{
  "n_layer": 13,
  "n_experts": 24,
  "experts_per_token": 2,
  "moe_layers": [4, 5, 6, 7, 8, 9, 10, 11, 12],
  "init_std_router": 0.0156,
  "n_head": 2,
  "vocab_size": 1024,
  "norm": "rmsnorm",
  "qk_norm": false,
  "extras": ["capped logits"],
  "init": "trunc",
  "decay_shape": "linear",
  "doc_mask": false,
  "steps": 4149
}
Below are experts of layer 5 (counted from 0) of a mixture-of-experts language model. Rows are named router (the router's row for the expert), gate (a neuron's input weights, with its number), up (a neuron's input weights, with its number) and show model dimensions 0-31. Each number is 500 + 40 x the weight over its row's rms, rounded and kept within 0 to 999. Numbers have three digits each.
Before each expert's rows: "mostly gets" lists some tokens that are sent to it at least half of the time. This comes from a sample of Wikipedia text that the model never trained on.

# expert 20
mostly gets: " S", " \"", " A", " I", " L", " In"
router:523457504561492473586470483494502530466492507432526564505522477539440440534460488506504486411531
gate0:453518515538456486519486478450473533486510471472452512533503499435547435514520467433545508482484
up0:452479459519515515494562523536478566454470545491498526547447457513533414575460503493509494538445
gate1:517498519500499530511532523499503491568439516479514499521476542450524583526494518540524578503565
up1:556442510455502510507504557508553459506489590483492546470441393519423405514481500518520488483456
gate2:561507505442459531534475508469569513491408522505478467532411541519563438583613491499596439509591
up2:467510454529490519503484496573440517453590523459551501535456546543478509491489565530516545495525
gate3:552450471525500503546521446515527536487548476487498495523480559526495482463474513520494553426526
up3:465478467520454464418512557518475540464529488574563541430478503419420556547459475450502496514482
gate4:492517526470537487607519523562473541468459434560541513478457488558514453484517541461506476450518
up4:487510443546488450566461534491468520481498485527504540479453523515595482473502454585465419508441
gate5:489514465474484481462482586492449476492500418452432497491534486443462458430486429501503518446530
up5:541488503483489542501561452537543470515475477451485489506463517469392563460597538485538565458481
gate6:500587479476448516430525444486544490525578527485517528424471511482488534566459546528515464491511
up6:519601452493444546556536492453490498518499459470518530445476509506467516528383522521494532428496
gate7:517522535486488495515515471505472488501461547524502498447490473594519505471399485488438454496503
up7:568505483518457541470504514561498589572535489483420491576452512441514473507477523445506491461528
gate8:577486477563566506521558537507443461435463513527495522565522557434409490439487536485504474514546
up8:553483462500421507516506536523511526549423486513539492515460534554509536513565448518601477501528
gate9:504526454465416545596535516485462454537508508518496474539418477535556508499507538495541512455534
up9:544478497488563549525506525501509520447496502459531422497591511530507500432495461503535607550443
gate10:540396485507492496470540557547488464514492445443477506435482469482478478544479466461483439589497
up10:452482470486485477551555534435495495469511522513478471491502463477476463502489505450480450587534
gate11:512575449510517453515445529490519572474485485474454508532539493527559583468483528526497456437558
up11:517548487416465490560532454507452475417439497524542437529424497439446392521470487436514462461523

# expert 16
mostly gets: "u", " w", "o", "ri", " st", " d"
router:515508479448529445557549558428476479551486532543454577424563478525501457509498492451512529512434
gate0:559567517503458499469464508498465512585463541470518527425515466490583462418490454581495538507495
up0:533501545548434501517524426523503430525487482443486509545490508478461555433455483426496525432506
gate1:490462531486503519492510524451491482460446548448419495479482500473524511552450554469490503545573
up1:557502450466484490517499561485474612494507557488520517574445544504481458522375555511516507482473
gate2:473494519460528533553491490497542578466458503486555586481518537497487481541519516557435574528489
up2:518493522450489508446573460556491358511521440461396493469518486442432471542499508448501562442543
gate3:579555526450553491444509497447531415519546505530523462526548492532525497562524501582479527430554
up3:506535484594515560483446520511459470443575513496510495571521558499511528469521537489487509550526
gate4:571532492479478520539527562475452474420548444508519616467429498478480388548453527502539512492574
up4:500485486449488509536485537519483526522485455488469456481505443451427459531465517495538568514421
gate5:595554482535490515504529456469590497501445501480461539583551554549486489533508482507483535474519
up5:534520500482457474528544503448541528467421536543461535518493525545414446517493514564518508575493
gate6:478428456530474474512529545487476515503553551506460471493514546479423495462526513513541503470457
up6:504480497435467467447521511507536499527521514516415547397502554540567526513520527477478502532500
gate7:519492526512511495528477518456445483497490471489493511497448528527521513522501469468529492493534
up7:421497480488525439519524472492490475464451502542492453465455478578446489501545494507580472499519
gate8:505564469531450575517501478450530546545514433533528484458533535540521524595428501449556569545439
up8:498551482484545488490451455507441553480514496417520481547475527512460486492501521444484527494470
gate9:446484449501506507459482477519483533538476511512539525523514450493563470464531449514527543474465
up9:490582550517448494453428453538547474540489503518460510536459544474435500567462511523537536504535
gate10:438460549518535528551548504473488459435519495506456499541529462464501491497454525511488536507510
up10:481544444470457571481534466518524538496527513496534459493465562475496495599584489530485457471620
gate11:507458424493461478454519503507567462487506521473514587520482535498444484498500461554529608481495
up11:539415488480464537488418522520499495470461502525495472512507519474521492542472480553561487488455

# expert 19
mostly gets: "h", " H", " h", " K", " Ch", " He"
router:439487469518570425499494493529500518571512487592485498476509593478481442565564520506491508438575
gate0:454523567561471519514460428542532465489406495551500541489494414503504511568480547513533492472577
up0:525493554518589475560506426534481506540474547518474492528515477458589483539570467459542502539511
gate1:482499404491526462448501508527532449609502509504430499435512527547483544436515513520459591560545
up1:506556424457445531550477583505453487459457477554469428493491510577512505377519466552462485513479
gate2:491517528506550541497490481476553484453450460525498477445544474550466506514476522507518528482499
up2:427482469525552488516416537468497481553521403460502470462482495504507498440498555466499537554541
gate3:550495544472452464587515555470508480456551471517473468544481466550506491570511449515523413413523
up3:503394516481474475456473484503526547499533509532474585514443548494431498515542508487526614498556
gate4:553482482513476529506521422511568469559484476530491415555513551505519507518494525505498537483401
up4:502469506497445448494499502570503483501496539493483500492492498431508626480490481489518481515482
gate5:593488551496514596469476537517485538503504451448483511558489509438497531524532442504545554562576
up5:504553521475571537592535482487394420479541520473492554519523436485571511550433503508523459565464
gate6:510467519467485475459514503455543456519533488437487496460499469578498500535488546506491555471480
up6:552488473447504502490509528481542474536436468614437555465524495540543449512497491471486505485492
gate7:477582489471553482486481606453463512524520477496437504539548511511504464573555495474537507457478
up7:502535474532578521565562529468494496485496480416432449520441535397523518507442548543513446457465
gate8:456633487426563508510501540520570609508541468495521504530537535422464539537498418502503527540474
up8:586483590446525530547509583550517494487519504492488549473482476541456528518440485460474381460477
gate9:567482545516537507490427532528483534474503543411487534512559478516467448522365477513474476428488
up9:508480556510535514494462515520495487530534537493567481463532502509585490454540497499495547493510
gate10:484478480541508510527524461586554474526471509467412427486525531555542486461440509540465545459466
up10:560515423473446528474498539489511530515530496513600474476494511473516502478505474515482467509437
gate11:504488464501514428480560563541482520476555518544610426503480396459563487529468437473519424578477
up11:434522468520520448490491483459486425423524445503468551407456491556471466561446535440504503459492